Weights of a small mixture-of-experts language model, trained from scratch on English Wikipedia.
Size: width 448, vocabulary 32768, 94.8M parameters.
Experts: 432 ReGLU neurons an expert, 2 picks a token, a softmax router.
Training: a variant of SOAP for the experts, 512M tokens, 3769 steps.
Below are experts of layer 5 (counted from 0) of a mixture-of-experts language model. Rows are named router (the router's row for the expert), gate (a neuron's input weights, with its number), up (a neuron's input weights, with its number) and show model dimensions 336-391. Each number is 50 + 15 x the weight over its row's rms, rounded and kept within 0 to 99.
After each expert's rows: "comes after" lists some tokens at least twice as common just before its tokens as in all text. This comes from a sample of Wikipedia text that the model never trained on. Tokens count by the router's weight.

# expert 6
router:20 89 51 56 32 50 51 35 54 58 31 57 47 50 53 46 26 64 59 24 64 73 62 38 25 77 42 50 17 61 64 34 48 76 50 32 40 42 61 41 55 47 18 30 51 37 34 41 31 25 61 27 56 43 42 73
gate0:29 49 50 54 44 67 34 54 53 63 45 47 46 64 45 66 39 47 30 55 49 78 66 39 55 59 40 32 72 76 47 56 64 74 54 37 31 47 31 74 53 47 15 45 53 66 53 55 67 35 66 71 59 44 45 75
up0:20 55 51 60 28 60 56 70 42 43 41 41 58 40 51 73 42 45 56 48 52 68 45 75 46 47 21 56 40 52 58 27 32 50 75 42 43 58 09 64 64 59 40 58 49 71 64 64 68 49 69 74 38 58 41 61
gate1:61 65 50 45 21 57 60 68 29 55 85 33 28 46 77 65 51 39 66 54 47 47 68 29 31 33 63 32 65 39 50 46 27 73 42 47 28 67 58 63 40 58 38 50 39 45 42 48 38 57 37 70 34 47 49 50
up1:56 81 47 35 11 44 57 56 33 60 85 54 44 39 71 68 43 46 50 48 58 29 73 48 34 40 74 28 62 57 37 43 30 84 66 49 35 69 54 57 48 30 52 26 34 45 64 49 48 49 48 60 48 50 62 53
gate2:63 73 26 53 37 49 59 51 39 57 69 52 67 20 38 61 36 67 07 45 41 64 54 59 36 63 80 50 51 34 73 28 64 68 36 69 65 36 73 53 38 37 35 49 29 58 61 71 33 52 63 70 58 48 39 54
up2:63 89 36 54 53 44 77 58 32 52 60 58 56 41 55 57 26 65 12 60 55 43 48 60 27 65 77 54 37 47 67 17 70 71 49 30 52 47 70 55 57 42 27 52 47 55 62 58 40 68 53 43 44 55 33 63
gate3:49 56 72 47 46 34 63 33 31 31 51 48 61 36 35 72 46 57 49 53 46 71 71 57 37 43 37 59 60 54 49 39 60 44 44 63 59 40 57 25 58 36 31 53 33 30 47 47 58 52 45 73 44 43 39 27
up3:38 56 34 35 55 38 34 49 50 55 52 38 75 77 29 61 24 36 71 52 14 56 52 63 39 47 61 45 55 54 49 50 66 72 32 39 30 32 83 53 55 76 67 85 63 59 44 52 77 70 51 40 69 39 15 40
gate4:65 25 65 21 18 84 41 40 65 50 52 48 68 56 15 51 66 39 38 43 29 87 17 40 54 35 56 54 50 63 28 47 38 54 44 31 51 44 46 16 53 61 45 50 40 39 52 62 50 44 41 46 45 43 54 40
up4:54 50 34 14 25 67 57 42 84 57 58 67 66 61 39 12 63 31 33 45 09 61 48 65 47 44 30 63 84 33 52 54 51 35 54 39 22 59 46 41 62 74 37 28 40 33 40 57 32 51 62 61 49 48 57 49
gate5:70 66 66 64 38 71 78 55 72 57 66 63 40 53 61 67 26 48 39 35 50 41 54 61 56 40 41 56 57 24 73 63 53 48 64 44 31 56 60 48 62 62 57 58 26 43 41 73 41 58 71 65 54 30 65 64
up5:43 30 59 42 68 43 24 55 25 56 43 41 50 52 61 38 71 46 41 75 55 33 47 44 35 57 47 59 63 76 18 40 43 41 21 50 77 62 46 45 32 56 40 45 65 57 60 32 62 44 12 39 42 66 44 44
gate6:46 50 75 59 36 40 51 81 52 54 53 46 37 49 43 42 44 59 99 47 43 60 22 17 50 68 32 57 76 20 38 40 34 43 72 45 43 48 36 46 43 56 57 82 37 66 31 65 21 64 58 34 46 29 37 69
up6:77 33 41 23 61 48 39 05 55 60 39 43 48 58 82 21 31 38 16 48 55 56 51 52 69 42 69 37 45 51 24 32 45 50 43 80 56 30 49 60 40 51 45 52 85 24 45 56 39 66 65 53 61 59 35 06
comes after: " |", " ", " 0", ")", "%", " 1"

# expert 12
router:43 45 26 47 35 64 45 63 39 39 42 22 41 68 41 20 51 68 68 27 38 56 66 77 73 45 48 41 33 60 58 45 46 73 59 72 77 42 88 43 41 34 59 54 52 47 42 46 53 15 53 46 43 55 44 64
gate0:88 41 46 41 48 73 64 36 53 50 57 48 51 35 64 43 61 37 38 43 46 40 41 63 28 48 61 25 35 75 60 38 35 46 71 38 52 75 42 74 53 39 44 36 37 38 39 58 51 57 38 48 55 29 36 58
up0:27 31 63 81 46 49 50 58 69 42 49 18 41 58 56 48 46 48 48 33 34 47 44 57 34 41 44 62 66 47 41 46 63 32 54 49 55 59 53 53 33 45 51 41 37 45 55 53 30 32 40 56 49 57 43 54
gate1:32 46 40 41 66 74 73 51 53 38 71 55 11 17 31 54 65 77 45 54 40 68 26 51 46 44 46 62 54 44 19 31 44 61 47 36 76 68 76 59 64 55 47 60 76 60 46 63 80 55 62 52 10 36 45 64
up1:39 37 40 61 74 71 64 46 47 43 72 45 50 56 22 70 71 51 52 74 31 58 25 68 66 42 55 59 50 61 54 38 64 46 40 59 76 71 63 59 58 74 49 58 49 44 47 53 54 46 67 58 42 14 58 68
gate2:35 55 43 53 81 48 32 64 45 48 65 39 51 54 44 54 42 60 36 38 46 36 24 66 42 24 61 34 51 35 44 34 34 62 34 81 58 39 60 53 40 63 38 41 71 34 58 29 35 64 70 65 83 45 16 19
up2:51 47 53 54 50 57 50 69 47 60 35 60 43 32 49 52 61 45 24 50 68 57 51 31 31 50 73 51 62 59 47 53 57 53 54 80 31 62 38 60 49 45 64 63 41 65 45 30 40 57 48 52 48 91 50 66
gate3:49 66 85 37 38 64 31 59 60 66 45 45 62 37 37 40 61 40 65 48 38 44 54 72 45 53 56 58 49 68 65 43 73 26 57 29 57 50 31 66 64 40 44 29 27 52 66 76 64 53 59 65 70 66 68 57
up3:52 47 72 62 77 65 55 55 62 28 68 24 58 38 42 26 61 44 52 30 56 37 40 49 50 51 51 53 71 69 44 61 67 58 83 09 50 52 50 75 59 15 40 66 49 40 36 51 57 68 58 49 47 48 47 47
gate4:47 79 61 46 51 54 35 77 47 51 25 60 64 70 04 46 83 42 59 58 68 79 45 38 58 35 31 52 41 46 29 83 54 60 61 91 50 49 57 34 36 57 39 53 44 46 28 32 46 58 66 47 43 59 24 55
up4:57 31 54 59 69 57 30 44 75 65 39 63 61 49 63 41 61 58 42 64 60 74 31 61 32 61 20 43 63 49 74 58 35 52 51 54 43 60 71 94 61 52 81 49 60 24 53 44 64 22 54 44 53 66 69 45
gate5:25 68 48 57 46 45 41 52 66 70 55 37 44 58 42 44 67 34 55 49 53 33 58 37 56 62 68 34 15 38 83 18 70 43 53 38 55 52 38 35 42 44 36 56 82 59 78 27 41 61 37 47 56 37 38 89
up5:77 40 56 45 59 80 62 29 42 06 45 48 73 46 42 61 44 46 54 44 26 62 25 62 45 47 27 44 59 58 41 52 37 55 35 49 52 58 80 85 45 36 61 48 76 49 52 54 47 29 64 48 60 63 69 57
gate6:49 51 50 76 60 45 27 81 42 52 49 76 38 64 31 57 35 59 51 69 40 57 40 52 44 39 66 20 51 49 29 57 54 60 47 40 49 48 53 63 66 48 45 56 75 13 70 28 70 54 67 38 17 49 55 47
up6:24 34 84 34 43 27 55 66 31 53 70 64 58 51 51 44 26 61 14 49 55 50 30 28 46 57 43 39 66 40 41 55 47 42 41 36 49 56 55 38 64 40 64 41 65 57 76 45 45 63 58 27 45 68 32 53
comes after: ".", ")", "-", " =", " information", ")."

# expert 9
router:62 35 32 59 31 56 52 06 62 50 54 68 55 43 53 54 43 46 69 40 85 69 65 65 51 66 46 49 23 51 84 29 56 56 60 32 41 60 53 25 33 63 33 53 51 83 41 62 39 59 48 23 67 43 73 72
gate0:63 59 68 59 60 24 60 42 29 71 57 62 51 57 53 43 23 64 51 61 58 54 54 40 62 45 43 37 59 62 48 69 43 60 91 43 58 37 56 34 62 25 52 36 39 65 55 32 78 47 50 53 64 87 64 41
up0:63 45 51 17 49 49 65 43 41 59 38 30 51 54 70 64 28 29 55 42 77 61 46 74 35 56 60 69 52 51 76 40 44 52 69 43 75 51 63 50 66 67 67 46 51 42 37 61 52 61 36 27 45 44 27 52
gate1:43 51 25 48 37 74 51 64 46 41 52 17 44 59 56 65 58 55 39 67 47 55 46 35 58 72 61 51 55 56 71 28 55 53 50 21 36 92 44 47 82 64 30 54 59 31 88 32 55 61 53 52 58 55 22 53
up1:18 69 18 39 35 22 68 29 43 74 56 41 44 58 35 45 44 68 36 32 29 51 46 41 75 30 63 35 50 33 39 66 70 43 58 50 49 61 72 45 73 67 29 25 74 74 75 27 49 35 30 55 63 36 47 53
gate2:66 59 43 60 43 40 59 62 46 72 43 33 47 53 57 45 58 56 49 46 37 55 49 39 64 36 52 56 69 54 47 42 22 46 60 62 26 68 78 58 67 49 71 72 56 44 65 61 35 20 51 62 64 36 40 55
up2:41 66 71 60 60 65 32 32 52 32 52 68 38 62 50 29 69 70 77 31 67 40 51 63 22 76 64 52 60 56 51 69 62 33 30 22 61 56 52 43 59 38 41 32 30 40 31 27 59 78 70 73 64 52 63 40
gate3:60 66 60 46 47 75 31 61 56 66 60 42 47 27 48 41 40 53 36 70 61 52 47 63 41 65 36 46 24 56 76 26 53 62 32 63 39 48 45 51 51 25 55 56 34 44 67 61 28 59 52 43 60 34 28 48
up3:80 39 57 23 43 66 42 53 49 46 43 77 54 58 50 73 39 38 58 64 79 57 48 43 58 56 32 60 30 49 72 59 32 61 60 71 39 44 44 35 25 62 78 34 70 60 45 57 65 49 79 44 53 47 36 46
gate4:50 28 71 40 39 61 40 17 26 41 57 32 36 51 24 58 43 41 48 53 53 60 41 38 46 50 70 31 74 44 52 62 57 31 44 47 74 72 58 66 47 42 46 68 39 77 41 74 35 30 55 24 28 75 37 20
up4:65 62 48 33 17 54 43 54 38 58 78 37 37 65 46 74 55 62 33 37 80 95 49 48 40 27 57 50 55 55 43 62 23 46 60 37 28 45 38 40 45 48 35 73 45 56 86 63 55 36 57 56 58 52 56 54
gate5:60 34 60 30 56 58 45 67 33 40 65 52 41 51 48 59 43 20 50 67 71 41 46 80 48 50 52 51 65 74 74 47 54 37 70 57 52 22 49 40 74 64 71 58 23 33 38 63 61 46 55 57 43 68 41 44
up5:32 21 30 39 26 41 59 51 70 59 40 43 44 42 52 56 45 48 62 49 41 52 59 38 73 59 47 29 29 45 45 56 74 45 58 35 56 69 45 66 56 52 41 46 51 66 55 39 51 59 47 32 41 56 32 82
gate6:48 55 60 59 58 75 68 38 44 54 36 55 50 61 46 46 41 45 84 57 61 60 51 67 79 41 70 65 44 69 34 51 34 60 77 63 56 56 46 74 60 61 53 43 45 68 67 64 59 63 41 51 49 54 53 29
up6:66 46 35 42 42 48 10 77 64 48 46 43 50 28 38 74 60 58 31 41 38 41 20 42 27 71 30 34 58 41 75 37 77 65 37 41 58 52 59 33 24 48 51 40 43 42 22 48 42 35 59 46 71 43 46 68
comes after: "-", "|", ":", "–", " (", "."

# expert 8
router:24 70 39 51 43 71 54 46 55 44 52 73 59 67 13 45 57 69 44 43 74 57 45 72 55 40 50 59 28 38 54 40 67 68 61 30 61 39 70 58 34 60 29 52 50 53 53 40 37 53 32 54 71 59 49 74
gate75:60 24 39 34 67 61 35 36 49 40 79 74 64 50 49 49 47 41 40 48 32 46 55 31 77 61 46 44 61 40 31 39 72 65 68 50 39 81 65 58 48 56 36 59 60 56 54 62 52 44 55 59 44 33 56 44
up75:68 36 36 42 52 60 36 54 42 56 91 73 52 62 62 42 31 54 33 50 24 28 34 55 62 62 56 44 67 37 37 50 47 64 38 54 43 58 64 31 47 53 45 52 68 36 38 52 36 56 55 59 40 29 41 50
gate76:40 67 33 63 50 44 46 64 55 43 44 72 45 81 71 48 62 41 34 48 65 26 42 70 50 31 50 69 53 48 53 46 41 38 76 28 99 42 61 53 57 36 58 61 60 44 58 56 50 68 86 61 39 53 31 54
up76:50 57 29 78 80 33 67 39 72 58 69 55 42 78 80 25 60 41 35 33 33 52 30 21 46 38 50 58 35 34 33 54 59 17 28 14 26 80 51 51 61 64 41 59 30 44 25 70 70 60 33 60 15 50 31 58
gate77:36 68 27 42 57 23 47 45 31 69 30 41 29 31 45 75 49 59 47 45 52 31 55 57 75 39 65 63 59 53 37 56 45 35 44 36 37 55 54 58 65 32 38 49 48 64 25 35 76 48 46 32 22 31 79 46
up77:75 51 59 47 31 83 54 58 62 59 52 35 26 44 60 48 53 49 66 59 37 73 33 46 38 36 28 62 21 52 71 40 41 41 34 54 45 51 54 40 41 61 43 64 55 25 36 60 33 53 23 84 48 61 57 66
gate78:83 37 23 38 51 33 83 43 55 66 54 71 70 72 55 48 62 81 74 43 62 57 18 54 45 48 39 46 31 45 61 25 31 43 57 45 28 44 73 41 46 37 33 38 21 56 30 50 55 66 58 36 34 53 60 45
up78:24 64 67 35 37 35 62 62 50 48 45 37 41 51 69 48 36 36 36 49 58 48 43 56 75 70 52 58 77 88 30 45 67 85 29 75 77 49 36 47 32 76 68 47 56 40 58 47 39 52 60 25 23 76 47 51
gate79:66 07 74 34 67 61 43 28 51 70 66 52 57 52 38 59 55 42 62 43 73 68 58 48 60 59 61 61 62 43 50 63 62 43 24 71 68 40 57 67 53 36 73 33 52 34 34 43 29 52 57 60 77 17 31 46
up79:55 46 32 21 41 25 52 59 31 54 53 55 51 67 60 37 43 33 36 65 73 60 46 47 12 56 48 51 43 57 63 40 45 71 61 49 30 56 06 56 49 61 72 17 45 60 51 35 70 59 46 63 57 45 61 61
gate80:50 18 43 86 42 53 53 43 36 81 57 43 30 36 67 26 55 23 68 69 60 27 29 70 45 56 33 55 66 70 36 55 48 48 52 00 41 46 41 54 59 60 60 57 63 65 39 54 37 55 48 82 53 59 73 59
up80:40 54 71 62 58 42 52 31 35 21 38 46 41 69 48 42 19 55 76 45 66 56 51 56 41 42 49 63 37 71 39 67 34 58 77 57 43 55 81 59 33 61 66 63 55 78 99 54 44 49 61 56 43 26 70 64
gate81:38 75 42 30 26 54 74 50 54 65 46 50 48 50 49 44 53 61 65 23 40 66 72 13 51 46 36 38 64 53 53 52 36 37 49 26 41 63 60 83 73 35 40 62 60 50 79 40 65 47 59 49 49 59 44 35
up81:57 51 77 52 53 45 61 58 64 32 43 52 60 55 28 59 42 64 41 75 56 55 47 57 48 64 90 42 20 58 47 41 74 82 58 55 37 21 40 32 37 65 72 25 32 23 48 63 72 35 27 44 54 29 56 86
comes after: " |", "\n", "==", " ==", "===", " 0"

# expert 3
router:34 65 49 42 26 79 39 41 27 57 28 46 51 41 40 39 50 82 80 32 51 50 77 49 42 47 50 76 49 38 76 60 82 57 61 50 36 64 54 50 49 39 41 50 59 31 33 47 52 36 39 34 52 51 57 50
gate0:30 42 54 72 71 37 40 49 45 48 55 64 50 44 38 24 57 31 46 61 64 58 56 40 57 43 57 72 64 65 50 45 46 69 58 71 56 32 04 55 39 33 54 43 77 37 43 21 52 57 66 27 37 38 45 68
up0:67 36 47 48 31 41 79 59 48 57 35 61 66 34 67 44 62 37 55 52 57 41 33 61 68 53 51 53 43 36 52 57 41 21 72 54 58 82 67 35 52 69 63 64 15 56 49 68 33 52 35 60 51 63 21 39
gate1:63 56 36 19 31 60 35 53 50 46 33 53 60 58 41 45 60 68 74 17 65 74 64 21 34 49 36 41 34 40 20 56 37 45 60 76 74 69 53 52 75 59 43 66 64 42 77 53 71 31 28 58 50 59 33 27
up1:30 64 81 49 38 72 37 59 32 36 51 53 73 59 44 54 24 64 41 53 67 57 38 52 81 23 42 62 67 58 21 51 57 48 37 68 10 52 71 47 51 46 75 58 35 68 21 55 20 49 65 40 57 71 52 53
gate2:62 54 53 32 33 50 43 66 37 52 60 52 49 28 66 61 39 61 73 47 63 39 61 33 48 44 52 61 39 49 87 40 17 53 64 76 60 53 47 65 66 34 44 63 73 50 40 50 38 33 42 57 40 51 41 66
up2:64 61 58 42 39 45 59 30 35 27 41 27 43 50 20 52 71 42 59 38 51 20 53 39 46 42 51 58 63 39 11 43 65 31 30 50 56 36 54 19 46 50 36 26 37 57 48 74 63 38 59 36 43 36 61 65
gate3:65 58 42 34 49 67 43 49 47 47 53 35 64 63 48 20 16 58 09 39 71 60 49 53 41 38 28 40 34 18 32 48 36 58 43 50 34 58 45 56 62 52 37 80 56 56 52 58 58 60 36 27 48 57 59 61
up3:69 58 53 59 51 45 66 37 87 36 51 51 55 40 56 76 75 61 41 33 29 39 22 40 67 62 54 41 23 47 56 55 47 63 40 56 35 35 33 47 43 70 46 51 67 43 57 33 47 40 23 37 34 15 64 43
gate4:51 61 35 60 51 84 40 61 45 30 27 58 56 74 51 30 73 47 36 65 49 84 58 58 65 66 50 37 55 21 52 61 40 48 29 58 36 52 46 58 52 33 43 30 58 54 40 52 45 83 62 49 44 11 57 72
up4:45 78 63 22 61 61 50 44 29 64 50 52 42 43 31 56 43 73 43 72 39 09 64 34 49 47 74 36 34 30 39 68 72 71 77 32 41 44 62 39 27 42 53 42 64 37 45 54 59 12 70 42 33 48 45 69
gate5:63 87 46 58 64 39 63 32 25 74 47 32 62 18 48 62 59 40 26 58 63 48 71 30 60 53 30 66 52 45 34 43 75 56 43 26 70 70 62 83 60 60 50 44 53 58 35 12 37 13 65 43 88 28 66 57
up5:41 37 30 52 58 52 38 43 74 63 61 75 48 66 29 43 61 36 72 48 60 64 22 79 65 72 37 30 59 28 55 41 40 35 48 70 33 50 36 59 63 47 62 49 27 35 28 63 50 57 68 26 41 65 35 42
gate6:12 49 46 52 23 47 53 47 37 39 36 53 39 42 63 59 55 41 57 30 55 51 78 30 43 25 63 72 75 52 47 10 43 60 81 99 44 64 63 29 43 61 76 52 31 42 50 64 38 58 40 49 91 46 53 66
up6:61 57 55 66 46 65 38 56 48 65 54 72 36 51 60 34 48 30 32 43 39 41 46 61 48 38 70 63 41 38 49 23 30 52 78 47 52 48 43 35 53 53 27 66 41 52 15 84 66 67 43 46 82 65 57 23
comes after: " to", " was", " and", " he", " were", " be"

# expert 10
router:59 56 00 73 44 61 56 53 42 73 64 34 58 57 22 37 39 66 45 53 74 41 51 78 73 49 52 46 52 48 63 45 47 55 66 51 31 19 60 38 45 59 33 61 47 71 45 43 60 36 35 33 26 52 33 49
gate0:54 74 36 51 23 54 37 39 55 37 47 67 39 55 37 68 65 39 66 49 65 56 28 46 40 69 70 23 65 61 72 86 66 55 71 51 35 48 30 57 81 65 47 53 52 66 60 51 59 41 69 53 71 89 35 79
up0:50 99 37 74 28 56 42 52 60 22 55 56 50 62 39 62 71 49 56 35 56 49 39 53 52 68 70 37 79 62 65 64 50 53 52 42 37 50 34 62 63 72 55 51 71 67 70 53 64 57 90 80 68 69 61 78
gate1:49 33 30 82 36 52 59 57 53 71 78 41 66 63 68 71 54 39 42 36 70 48 77 65 48 57 48 49 45 50 50 29 33 42 52 59 33 30 63 60 69 76 24 39 46 46 35 70 53 65 57 73 40 15 54 30
up1:32 61 50 08 69 60 48 63 41 43 37 66 42 21 41 29 58 65 49 51 45 75 38 60 62 62 60 71 54 58 57 73 52 37 43 42 67 54 40 65 56 39 74 44 56 50 56 51 72 33 34 39 71 80 50 49
gate2:38 48 87 67 81 46 71 35 43 60 40 26 53 54 50 48 52 48 53 42 54 52 69 58 51 58 68 42 55 12 36 50 43 41 42 43 24 24 39 44 32 70 75 76 50 58 35 56 40 74 38 43 66 68 69 59
up2:35 66 48 47 50 41 52 83 61 49 75 67 56 43 43 48 63 34 38 51 80 53 50 37 48 30 39 48 42 71 59 37 52 61 54 39 33 64 92 47 38 53 70 27 60 22 45 67 55 63 61 39 51 60 48 43
gate3:25 42 45 61 48 53 46 52 27 24 55 30 48 40 53 75 56 35 41 29 28 59 39 16 42 40 60 48 55 30 60 55 58 18 56 53 50 55 41 70 65 46 61 22 74 51 45 56 57 71 50 51 44 35 33 43
up3:30 38 41 55 32 31 59 51 40 51 43 54 56 39 56 37 45 41 70 30 15 58 79 52 64 44 74 39 40 07 62 54 58 62 38 61 60 48 53 48 56 50 57 37 44 51 36 80 62 47 56 42 38 60 59 68
gate4:63 55 42 69 54 36 63 81 45 47 39 60 52 53 56 62 51 55 70 38 41 60 16 41 57 60 48 47 62 58 39 52 52 27 45 49 56 55 36 51 41 85 51 22 71 35 40 65 49 45 75 32 30 55 66 50
up4:58 64 56 73 21 68 40 79 27 40 53 53 57 39 50 52 34 56 60 35 15 56 33 39 48 38 46 35 47 72 43 42 44 36 69 57 55 53 51 45 54 77 49 33 45 48 45 71 30 41 77 29 34 65 50 29
gate5:45 67 67 88 53 47 32 47 57 56 57 48 42 48 45 71 31 57 58 46 70 53 56 51 32 61 45 44 89 46 40 79 36 09 32 64 49 43 59 36 34 43 65 37 34 78 44 57 62 40 80 65 56 35 60 57
up5:57 35 28 59 36 29 61 62 36 56 36 50 79 48 84 53 60 52 51 31 27 50 39 33 63 49 44 57 39 14 48 46 43 59 42 55 59 57 38 59 47 61 34 26 81 54 55 51 27 48 34 36 55 42 80 39
gate6:44 15 50 00 55 69 45 59 22 42 51 19 72 19 63 37 27 52 40 51 31 39 49 40 20 39 73 42 60 64 40 40 79 73 26 39 57 51 38 38 67 54 54 39 47 38 62 11 54 57 49 47 61 61 42 45
up6:46 59 47 51 32 61 49 59 54 32 50 63 56 65 71 70 55 74 38 54 54 54 46 49 78 58 34 56 57 30 48 69 31 53 65 65 58 49 49 56 38 43 60 59 15 45 42 67 45 59 38 54 20 37 58 46
comes after: " the", " in", " United", " New", " The", " his"

# expert 1
router:71 58 38 97 39 57 63 57 55 38 55 44 47 54 50 45 23 66 57 31 52 47 53 69 48 54 53 61 32 57 68 59 45 48 64 40 56 31 81 60 55 32 34 56 65 68 35 17 57 26 55 41 29 53 67 50
gate0:59 71 63 73 44 27 48 60 42 36 50 13 78 52 62 49 43 29 50 41 29 43 58 48 45 64 69 62 41 53 47 49 56 53 27 52 59 53 57 49 48 44 47 49 58 47 43 77 69 42 53 68 41 31 18 45
up0:78 70 49 74 47 55 59 70 59 39 34 55 62 68 57 36 46 44 69 43 54 46 55 45 18 46 50 71 45 59 35 74 32 27 57 31 59 45 28 46 47 52 52 32 48 84 29 42 58 52 50 70 50 66 63 47
gate1:70 43 66 67 12 65 47 64 46 56 58 70 51 37 38 49 59 65 42 45 17 49 52 70 70 69 53 42 86 59 37 55 31 38 45 19 29 70 67 66 37 52 44 75 36 29 45 52 40 16 61 40 37 46 54 52
up1:50 36 25 45 32 54 53 49 69 42 27 58 52 56 54 40 54 43 45 49 35 30 63 56 18 65 52 56 53 38 74 51 41 52 47 39 60 64 27 67 52 55 34 74 43 21 40 16 27 59 29 72 44 36 52 54
gate2:49 73 69 43 56 37 60 49 47 22 36 50 48 61 52 66 38 47 27 56 52 51 51 40 66 37 58 61 46 57 64 49 64 42 56 35 61 63 40 75 78 26 55 40 24 58 59 51 43 54 48 44 47 42 65 48
up2:32 48 41 32 35 50 36 47 58 75 53 47 45 21 44 65 32 67 43 69 41 46 35 22 47 60 72 51 58 55 66 55 45 44 89 65 38 54 45 64 73 48 28 31 54 47 41 50 71 61 60 32 52 51 51 56
gate3:35 71 35 45 48 55 79 26 36 38 27 35 62 49 56 66 44 47 70 20 54 58 63 50 45 49 50 44 40 29 31 59 66 64 41 46 79 35 39 43 49 46 66 46 75 46 65 38 47 55 56 67 34 56 43 58
up3:37 57 18 40 41 07 59 47 65 47 51 40 40 37 37 47 69 67 35 38 60 45 70 80 62 82 65 41 62 82 53 34 72 50 58 44 56 48 47 67 67 66 51 56 55 38 42 44 55 58 53 42 56 71 25 36
gate4:57 91 58 55 35 45 59 30 45 42 54 45 43 59 45 37 71 28 47 38 40 39 53 54 25 43 70 40 95 62 58 39 77 32 59 60 83 69 41 67 77 50 59 48 43 45 52 50 46 51 50 45 44 45 40 45
up4:60 43 35 65 41 32 49 50 38 48 38 42 51 61 86 49 44 67 84 55 46 57 48 33 46 72 48 71 19 42 52 52 34 73 53 68 64 40 60 39 31 54 26 56 24 46 38 43 59 21 57 82 49 36 49 79
gate5:68 71 32 63 57 27 24 57 39 65 41 39 81 53 55 60 65 61 76 48 50 30 34 63 61 55 61 52 53 29 59 34 74 39 30 33 37 56 45 48 35 49 33 46 56 29 55 64 63 28 61 35 55 59 68 41
up5:38 58 31 86 70 55 42 39 56 50 48 63 56 65 40 51 61 61 62 24 63 61 27 81 50 73 34 42 55 53 49 31 57 45 28 39 50 53 46 49 48 48 49 56 60 52 58 44 53 60 72 32 46 59 49 51
gate6:60 46 65 41 60 50 79 48 46 56 17 74 52 24 57 72 48 58 41 64 66 25 43 54 41 53 62 40 38 62 56 45 45 42 44 47 57 72 47 45 68 68 57 61 55 18 61 69 44 55 52 55 53 21 31 31
up6:23 34 43 36 52 37 36 90 32 75 69 56 56 61 71 32 30 74 28 42 34 53 49 51 47 48 51 52 47 69 99 40 21 57 41 67 52 24 38 60 40 71 41 58 66 57 57 46 75 14 46 68 55 56 42 59
comes after: " the", " a", " and", " The", " an", " of"

# expert 4
router:60 47 28 62 29 61 64 44 57 76 43 50 24 69 38 45 44 78 35 19 58 37 48 72 45 73 47 28 27 77 72 30 58 72 56 60 56 47 58 71 45 68 49 41 59 39 45 13 35 46 81 44 36 35 39 51
gate0:69 44 41 60 61 39 59 50 51 50 41 77 57 49 40 56 77 50 74 47 45 47 60 46 37 59 35 30 32 46 66 31 58 61 21 36 63 59 45 35 62 57 58 58 31 52 42 42 45 64 96 65 47 44 50 37
up0:72 59 51 55 32 53 42 27 50 50 28 41 51 72 72 51 56 52 44 58 39 33 47 53 49 57 32 53 62 49 49 39 93 64 36 57 48 38 48 44 72 49 53 59 65 56 54 45 84 56 52 74 60 42 39 50
gate1:46 77 39 51 56 47 31 32 35 48 47 67 43 22 44 36 61 51 37 06 39 62 36 55 59 44 45 56 60 49 41 21 74 62 69 67 40 29 59 54 64 50 62 36 53 48 33 50 59 35 62 50 34 49 51 38
up1:46 70 60 44 70 34 29 55 49 24 51 62 41 41 58 32 43 74 74 42 29 64 63 78 53 24 56 71 57 53 44 51 81 38 59 59 64 35 45 69 66 36 63 20 55 37 47 55 55 53 59 57 38 48 50 48
gate2:52 50 51 53 62 59 57 24 51 44 54 60 59 46 55 80 60 51 37 44 26 56 55 27 48 67 26 51 44 49 66 57 48 68 36 47 24 46 41 30 68 34 57 50 55 40 45 20 80 53 19 59 61 61 43 47
up2:56 55 76 60 65 75 64 23 57 10 59 45 17 20 55 49 43 33 55 46 62 57 57 50 68 64 58 62 66 43 35 58 59 30 27 44 66 37 44 51 40 64 42 44 38 53 71 48 43 18 46 71 27 72 38 66
gate3:49 90 47 56 67 53 73 34 29 64 75 58 40 28 32 54 38 57 46 62 44 22 44 66 50 57 30 64 25 37 47 51 60 35 76 23 28 64 55 49 44 21 34 53 38 69 49 56 31 56 89 57 66 70 50 39
up3:24 31 29 46 26 73 52 53 46 38 30 47 49 60 67 60 57 88 48 32 50 66 29 51 85 44 67 73 66 66 30 56 45 75 41 53 65 16 59 54 79 68 74 52 92 46 44 25 67 36 60 43 35 15 26 70
gate4:56 28 41 52 69 45 59 68 55 44 68 57 32 37 23 55 26 71 28 44 52 66 52 69 44 23 57 67 56 30 53 44 40 36 45 44 32 59 42 43 54 63 50 51 48 42 58 36 35 29 64 46 56 56 59 63
up4:37 55 49 45 58 46 47 58 65 57 30 37 45 62 61 56 48 38 60 37 29 71 53 62 56 71 55 46 65 64 55 44 39 69 48 53 50 42 45 41 36 44 45 53 61 37 56 44 38 37 68 41 61 05 65 50
gate5:49 53 53 51 43 43 53 66 62 15 54 33 50 43 30 55 63 50 87 35 76 15 48 63 40 62 19 56 77 52 70 38 32 36 50 66 65 48 61 54 42 57 58 60 53 47 51 50 47 52 48 61 37 72 55 57
up5:58 64 88 50 29 53 74 53 49 48 51 50 13 59 47 41 37 67 41 48 39 33 45 52 58 50 65 57 71 50 54 45 47 61 60 63 83 63 43 37 40 36 29 40 50 51 29 20 61 51 68 45 31 51 57 63
gate6:82 43 41 33 47 20 25 76 49 41 36 37 52 37 31 45 50 42 71 61 56 62 56 58 76 67 56 59 43 34 87 38 61 60 66 63 57 34 64 54 41 65 45 64 40 63 87 42 46 60 29 56 23 41 35 56
up6:49 46 54 58 68 51 47 41 63 53 34 50 36 78 55 48 47 57 53 39 37 54 41 46 62 54 56 80 63 28 84 35 49 70 43 76 42 38 11 57 28 40 46 32 37 61 83 56 62 71 35 41 40 38 42 61
comes after: "\n", " well", "\n ", " al", " 3", " 6"